config = dict(
    n_experts=96,
    d_shared_expert=0,
    balance_loss=0.000861,
    router_z_loss=0.001,
    n_groups=8,
    groups_per_token=2,
    attn_scale=0.125,
    init_std_up=0.0461,
    decay_fraction=1.0,
)
Below are experts of layer 2 (counted from 0) of a mixture-of-experts language model. Rows are named router (the router's row for the expert), gate (a neuron's input weights, with its number), up (a neuron's input weights, with its number), down (a neuron's output weights, with its number) and show model dimensions 64-127. Each number is 50 + 12 x the weight over its row's rms, rounded and kept within 0 to 99.
After each expert's rows: a language model's description of what the expert responds to. This comes from a sample of Wikipedia text that the model never trained on.

# expert 15
router:45 61 59 31 57 55 48 45 62 59 45 47 48 22 57 37 52 60 52 54 64 43 59 37 61 55 41 45 60 64 31 49 55 45 40 44 40 39 56 41 71 32 57 52 43 52 57 61 57 58 42 71 41 81 20 41 45 37 66 54 50 46 63 52
gate0:74 72 62 61 60 47 46 60 70 37 57 64 53 44 54 53 58 48 52 61 60 38 37 57 30 68 56 50 48 58 51 05 58 61 54 43 64 76 48 33 57 64 66 71 50 57 33 46 64 41 42 35 42 54 37 65 55 61 67 46 51 43 69 49
up0:45 56 44 58 72 49 49 53 22 55 59 53 60 41 61 58 27 57 56 59 72 23 29 34 61 44 45 56 52 30 45 46 62 64 58 46 80 63 57 52 63 51 53 46 47 39 51 59 69 52 31 48 61 43 59 41 46 62 65 48 43 50 52 63
down0:51 57 48 59 56 53 69 42 41 53 49 49 36 43 44 53 56 41 46 73 49 30 37 78 48 31 60 58 45 55 60 65 49 58 68 41 36 62 61 52 48 49 51 62 50 51 49 43 48 60 54 46 49 50 35 64 49 50 55 31 52 46 47 42
gate1:57 32 46 47 50 62 51 65 42 35 70 58 52 45 52 47 26 77 51 63 49 62 54 39 42 52 66 63 67 71 42 55 25 59 34 60 54 50 31 45 66 72 62 45 46 41 64 60 51 42 52 41 54 66 27 53 38 51 34 38 40 47 57 47
up1:39 43 56 54 40 46 60 57 55 55 37 57 66 43 30 36 39 52 56 44 61 45 54 63 39 26 57 45 29 63 53 39 45 55 43 71 69 64 29 35 39 72 37 48 38 60 24 49 29 60 49 40 56 27 67 43 59 67 49 35 64 41 45 58
down1:71 62 30 46 62 45 47 44 40 72 55 39 35 63 35 47 64 50 38 47 47 43 72 37 51 64 43 26 55 42 51 38 61 59 46 30 60 58 45 78 46 55 42 59 39 49 49 55 63 68 57 54 72 38 49 65 52 75 78 48 58 34 40 39
Description: Sentence-ending punctuation. Periods ending sentences, plus colons, quotes, closing brackets and hyphens in compounds like no-quarter, no-knock.

# expert 49
router:21 60 59 30 64 40 37 35 47 48 27 47 52 45 63 37 57 56 45 43 69 49 72 31 45 63 35 37 75 60 42 68 55 18 47 48 50 45 72 26 60 40 53 51 45 64 49 51 58 66 43 56 31 50 42 54 51 39 73 73 62 52 55 52
gate1:44 61 73 46 37 35 40 32 32 44 41 65 62 59 53 57 50 43 44 43 63 57 31 45 41 76 47 38 57 72 37 57 63 52 71 65 53 53 58 51 67 43 45 62 46 37 51 48 43 65 64 55 53 53 57 07 49 58 54 86 39 54 62 36
up1:43 43 37 34 56 51 68 43 56 49 51 66 38 59 37 53 64 58 67 48 59 46 61 44 46 30 42 44 32 26 56 44 35 61 35 39 54 54 36 38 62 32 54 34 64 46 53 53 58 28 34 46 23 35 49 55 37 26 62 56 42 44 54 63
down1:54 51 70 43 47 48 49 35 62 32 35 52 48 45 52 42 62 46 42 61 57 57 41 33 33 51 30 69 54 62 54 70 49 49 51 56 44 57 56 34 63 67 47 32 37 50 62 52 35 59 39 68 44 43 38 45 49 55 38 64 42 45 65 59
gate2:33 55 47 56 38 64 51 53 52 62 40 68 70 24 19 63 65 42 50 47 34 32 40 50 57 59 64 22 50 45 14 45 48 62 56 57 45 41 46 51 48 61 41 67 38 27 67 32 59 38 20 56 53 57 65 69 47 39 36 50 54 38 45 61
up2:49 59 48 48 39 41 57 56 55 30 41 66 52 55 51 49 34 43 42 75 38 18 51 71 56 58 40 66 30 61 41 68 49 50 51 67 51 57 42 66 57 67 37 30 39 50 71 61 47 49 39 43 53 63 31 43 42 42 73 44 64 43 36 60
down2:41 60 44 24 47 55 63 45 51 46 49 51 46 50 43 50 38 36 62 52 37 48 48 46 55 66 49 48 33 69 39 30 45 32 50 52 34 44 40 34 64 32 50 20 43 63 57 72 49 64 57 41 53 42 43 46 30 22 56 61 46 28 49 57
Description: Name-ending pieces. Word endings in titles and names, like Shore, Amore, Late Show, Sweet Sue, plus month names and St.

# expert 60
router:46 60 48 46 70 34 39 41 70 66 41 49 62 53 49 40 68 62 39 63 74 51 45 36 60 51 57 24 55 45 50 41 63 38 27 56 45 45 54 47 43 54 56 43 49 71 40 68 62 49 42 61 30 56 49 46 39 41 53 46 46 65 62 57
gate0:43 40 60 44 63 46 39 55 59 46 42 51 46 50 53 54 51 62 27 46 64 50 59 54 36 81 52 46 56 37 51 34 54 48 61 41 25 58 48 49 49 70 53 62 57 63 53 49 45 35 44 34 35 65 39 63 53 46 32 53 78 53 64 62
up0:52 59 51 41 62 49 50 54 50 58 59 55 49 48 42 60 37 62 45 35 55 65 40 56 40 30 49 47 43 32 25 52 60 60 46 41 35 52 83 73 49 44 75 55 65 48 33 38 44 51 67 59 27 39 42 43 23 55 53 52 40 51 44 43
down0:56 71 45 45 47 61 36 46 54 50 42 55 38 45 64 54 45 41 70 52 75 64 66 73 43 61 62 55 66 45 66 74 41 52 38 82 53 53 39 46 43 61 37 36 54 63 62 58 43 56 28 51 69 61 55 57 39 48 59 87 59 62 64 42
gate1:56 59 51 58 38 57 54 30 60 65 44 44 61 41 35 36 61 45 40 73 58 44 35 34 47 66 60 43 52 36 53 62 56 38 53 34 37 52 47 48 59 29 34 41 50 60 67 54 53 35 46 53 40 61 60 48 57 41 47 64 48 57 59 70
up1:68 77 37 66 43 67 46 66 57 50 59 40 63 53 39 53 48 41 65 47 56 62 65 34 65 47 28 49 65 42 48 49 49 46 60 40 43 42 48 50 48 58 66 49 57 50 43 53 54 14 23 57 65 59 48 44 59 53 49 25 55 60 49 33
down1:61 56 49 45 47 67 62 71 66 51 63 58 39 39 86 40 50 63 64 46 56 42 61 51 52 55 45 38 59 62 61 54 41 47 66 49 64 31 19 51 71 53 37 34 51 62 41 59 55 56 58 61 59 39 53 49 64 73 48 37 49 59 40 54
Description: Word-ending pieces. Final pieces completing words and names, often before a comma or line break, such as Athen-a, Albuquer-que, Shakespeare-an.

# expert 50
router:36 64 57 34 62 47 50 45 57 55 37 43 64 47 74 45 60 58 38 47 57 45 85 37 58 54 31 42 75 62 43 73 53 28 37 50 42 48 63 35 59 42 58 48 35 48 42 49 56 48 46 59 19 62 31 44 40 48 51 66 53 62 57 59
gate1:55 28 52 48 47 72 52 73 56 24 63 51 44 22 61 50 57 62 50 20 44 32 77 27 37 45 55 37 61 30 51 47 48 48 48 61 45 58 47 58 43 46 52 55 53 77 48 56 34 52 23 50 61 28 53 60 49 51 57 48 20 45 49 51
up1:39 51 41 41 47 38 70 59 55 42 30 43 71 55 54 68 56 60 49 74 36 59 41 67 55 51 65 52 36 48 57 49 54 52 47 35 42 51 34 43 39 46 73 38 55 60 44 49 44 49 52 67 40 56 57 44 41 39 23 45 52 49 58 54
down1:36 43 78 49 66 46 67 58 57 31 61 70 39 42 65 38 64 36 54 50 55 58 62 39 39 54 52 55 55 37 39 40 64 28 58 44 26 55 45 48 76 46 27 48 47 38 39 49 52 51 64 51 47 51 42 50 50 66 37 40 27 53 55 36
gate2:43 68 54 38 50 56 53 75 41 73 45 55 58 62 40 47 62 42 23 65 58 21 57 52 40 35 64 38 43 54 41 53 62 53 55 39 61 40 32 65 58 40 49 53 41 53 54 53 55 59 60 21 40 50 37 52 58 59 55 37 21 68 73 49
up2:48 44 46 54 34 59 57 48 51 48 45 58 58 62 64 57 56 42 45 29 43 58 83 49 64 46 41 63 59 59 34 59 69 50 56 27 31 53 44 47 59 62 47 49 59 45 69 48 54 51 58 52 56 56 40 70 32 41 72 45 54 68 48 51
down2:39 47 30 60 55 56 41 47 61 55 31 52 63 75 50 26 66 38 41 64 59 48 50 55 43 51 46 62 40 36 44 39 59 28 57 39 71 65 78 46 73 56 67 45 55 34 50 39 62 35 46 45 76 69 58 48 42 67 70 50 52 49 48 61
Description: Second name fragments. Word-start fragments such as m, No, v, Sp, De, and month names, often after the or table bars, as in The-me, circ-uit, gran-ts.

# expert 61
router:54 63 60 49 58 44 46 51 54 48 41 46 68 44 65 39 55 57 39 56 69 40 56 36 52 69 52 42 53 50 41 64 51 43 37 49 43 41 75 45 49 47 51 23 33 61 46 73 49 56 45 57 41 47 32 24 43 52 47 61 35 60 61 61
gate1:39 66 39 57 57 48 19 50 60 45 53 44 49 61 43 40 59 47 43 51 55 58 64 26 38 35 34 54 57 39 59 38 36 48 47 49 61 40 43 62 25 46 53 45 63 48 47 57 51 35 50 37 46 38 59 37 44 48 24 36 53 55 55 47
up1:51 44 42 59 55 52 54 66 52 69 37 37 55 49 62 49 36 59 60 46 74 32 44 46 58 29 46 18 63 44 53 62 65 35 19 40 48 60 46 32 60 50 55 59 19 64 54 54 57 55 53 29 39 58 82 49 79 80 42 48 47 50 55 50
down1:51 73 37 60 58 71 36 55 60 43 61 51 47 41 47 39 45 46 38 40 52 51 57 43 45 48 47 72 43 56 59 23 26 35 52 66 58 43 49 55 47 46 51 26 58 39 61 76 36 69 54 46 43 52 53 50 34 43 40 65 42 75 73 58
gate2:55 65 34 50 54 39 61 76 53 53 46 36 40 33 55 43 36 55 43 33 45 43 78 28 39 35 72 55 40 45 56 47 45 64 52 42 40 43 53 67 59 51 44 51 36 47 50 47 44 38 53 60 51 37 57 42 61 36 59 55 38 69 49 62
up2:70 59 27 36 53 38 45 41 37 46 59 51 79 27 37 50 41 20 38 48 68 68 40 39 45 30 65 54 52 32 57 47 66 53 52 44 38 43 71 48 49 48 66 52 49 36 57 34 68 48 37 73 73 37 36 47 55 68 46 63 49 43 62 57
down2:35 62 71 49 41 70 53 67 64 38 35 36 70 41 70 61 52 45 70 52 76 35 58 40 50 46 45 49 48 39 48 42 46 43 34 54 70 59 54 40 57 45 25 62 60 39 56 50 34 54 42 33 44 66 71 43 76 53 61 54 54 64 57 71
Description: Single vowel pieces. Short vowel or suffix pieces inside words, such as o in stoop and airfoil, y in buy, ing.

# expert 58
router:40 69 60 49 72 49 42 46 67 58 48 54 56 50 52 39 63 68 31 63 64 48 70 41 53 57 45 37 60 56 28 55 63 43 37 32 39 45 53 37 52 34 50 49 33 56 47 58 51 58 31 75 46 58 47 36 34 41 52 52 52 57 54 57
gate0:45 56 44 50 24 39 53 41 40 74 63 57 45 30 54 51 51 42 72 89 59 48 72 51 58 70 57 25 52 26 50 38 61 37 52 72 45 48 36 42 62 49 48 53 51 39 67 54 63 32 33 64 70 65 44 46 40 51 63 44 53 26 50 38
up0:28 55 52 52 37 61 38 40 57 38 45 46 48 64 43 63 43 49 50 43 51 44 58 49 48 73 40 71 34 23 43 38 45 61 38 47 50 70 37 22 33 43 71 52 66 56 53 53 34 42 38 52 58 54 52 55 40 49 36 76 41 52 51 54
down0:45 61 56 46 43 53 31 55 47 41 53 59 54 72 46 38 72 55 33 43 34 55 33 43 57 58 50 98 45 49 40 64 47 55 66 51 67 42 48 36 47 54 47 45 64 73 62 66 23 63 62 70 52 47 65 39 36 52 75 44 73 38 63 46
gate1:36 35 53 59 68 52 46 72 65 42 50 60 48 38 58 71 43 32 33 44 41 55 58 36 70 64 42 52 45 41 43 57 64 44 19 54 43 42 53 30 47 69 53 57 42 46 56 61 51 42 29 54 55 49 53 58 41 56 49 43 51 44 66 36
up1:78 39 43 48 60 61 42 41 32 50 57 47 33 59 63 54 50 57 63 36 45 49 45 41 56 41 60 34 51 38 61 47 67 53 26 49 56 39 47 53 49 47 46 44 46 53 31 53 65 58 45 63 42 32 71 62 23 46 39 59 53 47 64 62
down1:45 63 63 34 48 30 44 28 51 51 45 37 70 41 33 39 64 60 27 68 73 53 57 54 54 57 36 48 52 51 60 58 45 57 65 31 52 47 57 64 47 47 57 50 64 55 59 41 54 36 47 56 47 35 67 44 67 40 50 37 63 33 58 65
Description: Commas in stats and clauses. Commas after numbers, yards, dates and clauses, as in 290 yards, 2–0, but; also dashes, semicolons and conjunctions like while, though.

# expert 34
router:28 59 51 51 61 49 43 39 62 56 49 49 62 43 44 48 61 56 47 51 53 47 76 48 52 58 49 50 53 55 37 59 59 48 52 65 43 52 67 47 55 47 56 34 56 48 57 73 65 48 46 51 32 80 46 32 31 39 57 62 43 61 46 66
gate1:26 62 49 41 60 52 50 60 72 51 74 50 79 66 59 35 57 42 43 41 47 36 65 30 65 40 54 55 45 46 67 61 41 73 34 49 52 39 43 32 44 33 47 51 46 28 31 57 58 34 38 66 64 62 35 49 31 35 43 36 47 72 46 48
up1:48 53 44 78 74 39 55 53 36 49 68 60 60 55 46 39 72 39 74 59 56 48 60 49 55 55 24 47 52 29 58 56 40 41 53 60 42 30 59 32 61 72 36 48 30 22 68 54 62 48 39 51 57 51 50 50 66 55 56 35 44 43 47 42
down1:45 33 65 56 56 52 47 54 39 35 44 41 47 54 50 72 44 67 52 55 23 53 39 32 39 61 56 57 21 63 40 45 78 33 56 64 55 65 36 50 39 44 61 51 62 70 55 47 42 54 62 57 53 52 53 72 56 44 49 41 56 73 48 70
gate2:66 61 58 61 37 46 55 74 59 45 41 43 38 58 36 32 74 22 77 55 53 56 49 53 68 66 31 45 63 62 58 44 42 43 46 47 48 78 41 44 50 54 46 49 55 50 56 49 65 56 39 30 44 48 37 51 48 55 29 36 51 40 42 57
up2:51 56 48 46 65 17 53 43 40 39 52 34 48 38 68 31 67 42 34 30 55 43 52 65 36 61 63 57 70 68 48 39 37 73 54 66 50 63 51 54 53 64 44 56 40 65 71 32 62 40 56 56 62 80 38 62 54 63 40 53 46 42 46 50
down2:71 65 41 58 56 71 54 30 22 58 45 55 47 61 47 36 49 53 77 29 40 48 64 62 62 67 48 50 49 43 60 54 40 48 42 25 43 58 66 66 75 42 40 36 52 46 43 70 51 38 56 33 54 55 58 54 56 67 42 49 61 59 43 29
Description: Lone first letters. Single letters beginning a word, often lowercase after a parenthesis or space, such as (h-uman), t-ears, F-endick, K-h-aleej.

# expert 9
router:22 52 71 48 59 38 50 49 64 63 37 31 63 54 49 43 75 67 31 47 52 27 49 50 59 52 46 36 58 62 36 60 57 49 35 57 34 55 54 50 49 47 50 51 31 68 61 51 53 57 47 75 43 71 29 45 49 44 46 58 44 52 65 54
gate0:44 65 80 59 49 54 84 53 49 37 49 38 82 54 50 49 42 16 41 28 17 61 72 53 33 51 63 41 52 51 42 52 35 38 44 39 68 54 44 49 48 52 42 59 54 35 45 51 29 48 50 45 51 74 54 38 44 63 51 49 52 62 46 56
up0:41 34 66 53 48 48 57 35 40 51 41 27 60 38 74 45 77 37 57 57 40 52 43 48 54 23 48 55 59 53 62 62 66 49 64 72 38 68 56 29 84 56 66 41 69 59 43 53 40 45 59 29 57 55 45 63 58 29 37 47 33 58 53 60
down0:58 47 57 36 43 75 38 45 47 28 31 56 40 23 30 59 44 60 62 43 37 48 49 48 56 50 68 61 58 55 44 54 53 56 38 47 72 62 54 35 51 44 42 57 47 52 49 47 38 50 38 77 73 69 49 55 41 46 50 60 59 62 54 77
gate1:49 49 51 54 43 59 69 55 60 40 51 28 38 48 79 58 74 44 42 51 56 45 60 51 35 60 61 43 75 50 52 51 72 41 26 55 65 76 42 55 59 50 50 53 41 64 38 61 22 58 32 47 40 63 53 31 46 59 37 43 66 61 55 41
up1:47 54 67 63 58 51 71 49 41 50 54 40 48 43 57 26 72 36 57 32 68 58 69 50 50 45 55 61 67 48 61 58 50 56 40 65 51 79 48 56 48 49 46 62 45 56 54 44 38 47 38 20 61 43 37 42 56 61 43 64 52 50 75 42
down1:69 57 58 56 41 75 61 56 41 53 44 67 42 42 58 50 53 68 66 59 42 51 46 33 48 43 58 63 64 48 60 38 49 64 73 46 67 50 53 57 57 59 47 55 38 36 46 57 36 51 51 54 68 17 26 31 65 61 41 58 54 48 45 49
Description: Determiners and 's. Articles and possessives like the, a, his, their, and contracted 's after there, it, what, she, e.g. "there's".

# expert 43
router:50 52 53 28 58 45 47 48 73 54 35 48 73 42 64 43 68 69 48 64 64 45 76 52 48 65 44 33 50 69 30 58 61 38 48 37 25 59 65 49 56 41 51 34 39 60 44 57 60 71 46 57 31 56 42 53 41 44 53 63 51 65 54 59
gate0:48 64 52 37 41 66 64 72 59 30 27 59 44 37 53 49 48 51 41 62 53 54 51 58 70 42 41 43 50 62 41 76 34 46 57 40 38 45 63 51 47 53 49 69 68 46 43 39 44 49 50 45 12 45 59 43 38 37 50 47 37 67 72 65
up0:54 72 40 64 64 41 51 47 40 48 61 70 20 40 54 23 35 49 53 42 37 49 35 55 52 46 43 52 37 44 54 73 54 38 37 52 55 66 47 43 58 43 60 57 46 54 76 38 68 52 33 45 49 35 27 38 38 65 54 56 54 31 44 56
down0:50 45 50 44 28 75 59 70 69 33 46 54 40 40 66 50 51 43 53 48 67 49 42 46 54 31 38 79 54 56 40 55 48 43 55 48 62 62 43 24 46 62 64 40 79 41 34 57 41 51 62 61 39 48 55 46 64 34 77 51 35 56 65 63
gate1:49 29 67 51 48 54 48 66 39 59 47 67 42 47 48 35 76 64 46 47 51 49 46 72 37 55 40 28 39 33 22 49 60 39 56 34 63 55 75 56 22 59 51 63 38 48 41 44 51 61 74 42 54 54 61 61 55 45 51 44 48 42 66 44
up1:62 36 49 50 49 39 56 50 40 24 44 45 46 55 56 53 68 72 63 45 58 54 58 47 61 48 35 53 53 39 42 41 44 53 24 43 48 61 56 57 58 37 29 66 45 50 45 59 40 51 64 36 55 72 38 49 60 48 73 67 51 53 43 46
down1:57 53 33 68 67 57 33 52 37 69 65 67 49 41 44 78 51 33 56 57 44 41 41 71 43 34 53 46 31 30 80 45 62 52 58 40 64 61 56 45 52 52 63 65 47 51 50 37 51 51 41 53 47 32 52 57 51 49 42 56 51 46 49 69
Description: Pronouns and relatives. Pronouns, relative words and clause starters like that, which, it, who, this, where, usually before a verb.

# expert 42
router:41 49 61 46 60 47 41 44 73 61 45 46 68 50 60 40 89 59 51 44 53 51 65 47 59 54 40 47 43 55 48 50 56 44 38 32 21 49 71 39 66 40 49 37 39 47 56 59 69 56 37 52 33 65 33 40 36 39 45 57 58 72 45 61
gate0:56 58 70 44 42 51 47 41 58 69 53 71 64 56 64 61 71 58 55 56 52 50 41 67 38 46 69 54 44 49 36 38 40 53 31 45 45 51 50 38 53 38 54 53 49 40 43 52 55 33 40 43 27 39 64 51 53 28 32 48 49 49 18 48
up0:62 55 57 69 34 52 46 35 21 46 56 56 34 66 49 50 56 66 58 60 14 58 54 47 32 44 49 51 61 44 54 46 40 62 55 42 57 53 20 50 57 51 46 61 28 41 53 70 38 50 48 70 48 36 62 41 60 56 38 34 58 55 50 29
down0:68 31 46 53 58 35 42 60 17 59 54 42 48 45 65 43 32 52 63 39 56 50 44 67 59 57 44 47 42 58 30 65 43 40 76 58 59 41 58 64 66 37 43 41 59 23 69 55 41 31 28 34 54 32 30 72 60 55 54 72 46 45 52 54
gate1:62 56 40 35 57 49 57 53 66 40 50 41 32 60 49 23 56 32 64 33 56 36 61 63 60 64 61 67 41 36 51 40 47 43 57 43 49 51 57 54 58 49 78 58 46 53 38 58 50 36 43 52 45 60 31 29 39 53 50 70 66 55 59 49
up1:23 38 62 51 43 47 55 42 56 55 48 44 39 55 37 38 40 40 71 24 56 54 56 52 58 52 64 44 46 62 44 50 47 38 64 45 34 54 30 70 61 39 52 48 52 37 67 55 63 45 48 44 39 30 45 50 53 43 50 33 43 49 38 40
down1:29 53 55 65 47 47 38 48 35 63 55 39 49 47 52 60 42 60 57 45 48 60 31 57 52 30 67 59 35 50 47 37 66 38 58 49 59 30 64 50 38 69 67 57 49 43 54 36 65 33 41 60 84 56 56 54 29 54 66 43 36 33 38 48
Description: Clause-starting pronouns. Subject pronouns, relative words and conjunctions starting a clause, such as he, that, who, which, but.

# expert 0
router:29 52 63 48 67 37 50 49 62 63 27 39 71 43 50 49 71 53 18 47 51 29 53 53 69 68 51 45 57 62 40 69 53 42 41 49 32 36 50 42 52 36 59 40 42 77 64 47 57 63 46 64 42 63 39 50 45 45 59 54 45 51 55 57
gate0:59 49 46 69 49 53 47 57 39 55 54 64 35 33 45 55 50 63 35 44 38 40 62 41 67 61 45 42 58 51 40 40 72 50 51 21 46 55 55 51 39 48 53 58 51 51 44 34 74 52 46 79 62 78 54 69 31 48 30 40 32 22 63 41
up0:55 50 59 43 52 50 58 40 16 39 58 39 41 52 69 55 33 30 56 42 49 64 60 55 55 40 71 64 63 40 62 38 60 46 73 64 33 49 53 66 57 59 44 48 43 48 34 50 57 58 53 27 40 49 49 52 59 40 48 69 67 55 49 81
down0:55 57 56 48 55 45 32 52 71 51 46 64 63 40 28 45 73 42 47 56 50 49 49 59 51 49 31 38 44 61 59 46 45 48 38 41 66 28 48 38 68 44 51 57 50 57 44 65 46 51 50 75 42 52 63 32 39 58 46 53 47 64 50 30
gate1:45 28 49 59 50 48 55 57 53 34 53 64 58 53 40 35 62 44 13 28 53 56 44 44 35 53 62 48 56 45 55 53 63 43 46 44 46 42 69 63 32 57 59 49 46 80 31 54 43 62 42 77 34 53 58 41 63 30 66 42 53 30 59 43
up1:40 43 48 38 64 49 69 32 55 39 51 64 41 36 60 46 45 51 55 21 55 33 46 54 37 40 40 57 50 49 43 34 34 36 31 76 36 64 52 57 69 49 58 65 52 55 50 48 39 62 61 68 57 46 53 44 45 72 61 51 34 37 55 64
down1:62 51 48 51 55 41 23 53 43 51 54 44 69 52 73 40 52 53 65 68 49 61 32 50 31 44 39 38 50 58 45 52 39 61 69 68 58 35 57 48 43 42 43 57 49 45 63 24 38 58 59 55 50 45 42 41 52 43 44 59 49 49 39 36
Description: Articles and determiners. Articles, possessives and a few prepositions opening a noun phrase mid-sentence, such as the, a, his, 's, from.

# expert 28
router:44 52 59 32 51 46 43 35 50 52 40 38 62 28 66 50 54 79 45 50 65 43 66 46 60 55 52 50 61 66 33 70 67 43 43 63 30 41 71 43 55 46 64 44 49 55 58 49 54 54 52 55 41 67 37 40 41 41 49 71 48 58 55 80
gate1:61 46 58 56 46 45 28 31 59 41 35 55 72 33 41 43 53 63 53 49 65 43 41 38 59 68 28 40 48 41 74 66 47 36 52 62 53 51 44 39 61 39 42 44 71 70 41 40 42 48 43 60 43 56 56 38 48 33 70 66 50 40 59 36
up1:69 48 56 54 61 53 63 46 31 50 48 36 63 48 55 52 58 43 77 48 56 46 44 50 52 47 48 33 60 52 54 63 54 45 65 79 54 47 60 49 62 61 47 64 39 54 58 69 31 86 57 42 65 85 57 63 73 41 60 43 55 66 60 58
down1:52 52 43 66 45 42 60 54 48 61 41 47 46 50 60 43 47 44 55 62 63 33 46 56 64 63 28 43 51 58 40 60 53 36 53 53 43 30 46 47 68 52 45 63 68 48 55 33 30 55 45 52 63 63 40 78 45 57 54 36 46 57 29 38
gate2:39 50 55 41 57 55 54 70 48 71 56 45 48 57 70 50 75 46 48 35 47 52 75 36 56 64 59 67 56 51 33 63 64 53 30 54 34 52 42 52 63 47 39 42 39 37 31 65 33 53 56 36 45 39 33 42 44 34 44 28 35 76 44 23
up2:71 64 40 56 51 84 50 55 64 41 39 48 45 53 36 54 40 55 48 55 36 37 58 57 41 49 65 54 41 54 34 52 67 43 52 68 47 72 49 40 36 51 85 42 58 45 49 48 44 36 75 42 61 65 50 42 63 59 49 44 33 54 52 60
down2:70 40 56 72 36 52 57 20 65 53 59 57 42 44 56 66 38 52 58 58 50 61 36 49 72 37 43 60 54 56 64 68 38 46 66 51 60 32 68 62 62 68 56 42 60 54 52 38 63 48 44 61 45 52 50 32 43 47 50 85 50 36 50 63
Description: Capital initials and acronyms. Single capital letters opening names or inside acronyms, often after a parenthesis, quote or colon, such as R-A-AF, BE-F, J-iang, Br-unius.

# expert 57
router:42 62 58 38 65 34 45 55 58 64 48 34 55 50 52 47 60 62 32 66 58 38 65 34 56 59 45 45 64 56 20 59 58 30 42 42 40 49 54 54 56 38 56 57 42 51 57 71 64 54 49 58 26 81 43 38 50 50 63 65 43 59 55 53
gate0:67 51 54 29 55 48 58 51 41 51 67 55 42 61 37 45 61 35 31 51 35 44 60 54 26 54 44 33 43 55 40 51 41 30 35 40 49 67 58 63 38 08 48 45 53 42 63 52 55 51 42 61 53 68 58 52 53 35 37 58 50 27 50 48
up0:44 46 44 32 34 40 54 55 18 55 50 22 54 56 50 65 58 69 43 43 45 42 50 44 48 28 29 48 60 46 58 67 65 61 34 46 62 56 20 37 50 64 63 30 56 47 56 58 38 56 54 42 44 38 35 61 47 53 54 49 41 52 42 49
down0:66 65 52 59 48 44 39 42 27 53 26 53 50 48 47 53 47 25 44 46 46 52 38 65 45 37 56 34 38 48 35 44 66 45 52 40 46 48 42 60 55 53 49 26 52 52 60 52 59 27 51 43 32 45 63 48 53 39 35 34 42 41 62 68
gate1:66 63 62 56 36 58 54 27 63 28 69 38 58 44 29 49 44 61 40 46 58 36 72 58 61 55 59 58 57 44 64 37 27 34 37 41 46 43 52 41 60 52 41 65 42 52 48 53 60 35 56 57 30 84 56 48 42 42 48 36 58 54 70 59
up1:52 52 30 24 55 58 56 59 58 69 45 55 68 78 60 51 47 48 47 77 61 67 52 53 60 36 48 51 45 55 39 60 62 64 49 53 44 79 45 36 39 43 33 64 28 50 55 47 52 53 63 29 48 60 43 44 53 69 50 59 31 68 28 49
down1:70 55 52 49 44 47 44 45 53 52 53 62 65 54 59 50 45 61 46 56 32 29 53 49 62 56 43 44 24 42 42 55 45 47 34 62 72 63 53 34 57 43 62 84 43 51 40 63 54 66 46 39 48 74 36 26 48 68 38 69 38 50 49 65
Description: Score and formula symbols. Spaces, opening parentheses, en dashes and superscript braces before numbers in score tables, tie-breaks like 6–7^{(5–7)}, km^{2}.

# expert 55
router:17 74 60 36 63 43 32 29 65 51 46 48 52 53 47 41 61 72 30 74 66 38 54 45 58 55 48 35 62 51 29 68 58 33 36 39 30 37 48 48 51 34 51 48 41 57 50 52 50 50 36 71 44 52 48 23 26 41 59 60 53 59 52 59
gate0:42 60 51 45 38 67 48 70 59 65 72 42 54 65 60 60 64 72 43 49 67 47 45 51 42 71 38 60 31 27 49 64 43 59 44 67 53 35 49 45 37 45 40 42 42 39 63 50 53 56 42 53 56 25 39 49 50 47 58 68 50 52 74 46
up0:53 43 22 63 43 49 33 51 63 55 32 37 54 38 60 59 60 39 54 38 47 37 66 77 14 57 58 65 71 48 52 60 60 51 47 29 42 60 42 70 34 66 52 47 63 63 44 44 60 54 57 21 54 47 41 63 54 47 46 70 57 61 41 50
down0:48 73 55 53 51 49 48 56 74 54 56 57 59 71 34 72 66 43 28 51 51 61 28 46 62 56 24 69 43 55 31 52 64 51 58 43 55 48 69 91 24 62 55 43 35 55 61 43 68 52 45 44 61 44 70 39 54 53 69 38 38 53 36 38
gate1:43 50 37 50 39 37 59 45 65 72 61 64 40 57 49 42 46 51 61 59 44 52 29 55 36 49 50 50 51 43 11 48 28 30 62 67 47 45 56 58 68 59 60 43 74 55 38 40 43 46 59 60 66 65 45 59 45 47 48 62 46 59 45 60
up1:60 45 56 66 55 41 52 47 60 59 40 46 58 48 50 56 41 55 51 79 62 78 53 49 59 41 59 39 44 50 51 31 31 56 37 56 84 37 60 42 64 63 39 68 58 32 48 44 45 43 36 46 42 71 45 71 33 68 64 25 60 47 38 54
down1:48 67 50 49 46 60 46 54 27 70 56 47 64 58 32 31 62 47 52 45 44 48 45 49 51 65 40 77 59 46 42 56 56 39 52 52 53 41 29 52 53 42 66 50 53 64 55 59 55 31 46 65 64 43 52 31 51 50 41 48 67 44 77 21
Description: Commas and separators. Punctuation between list items and fields, mainly commas, also parentheses, semicolons and table pipes, as in Paris, Bremen.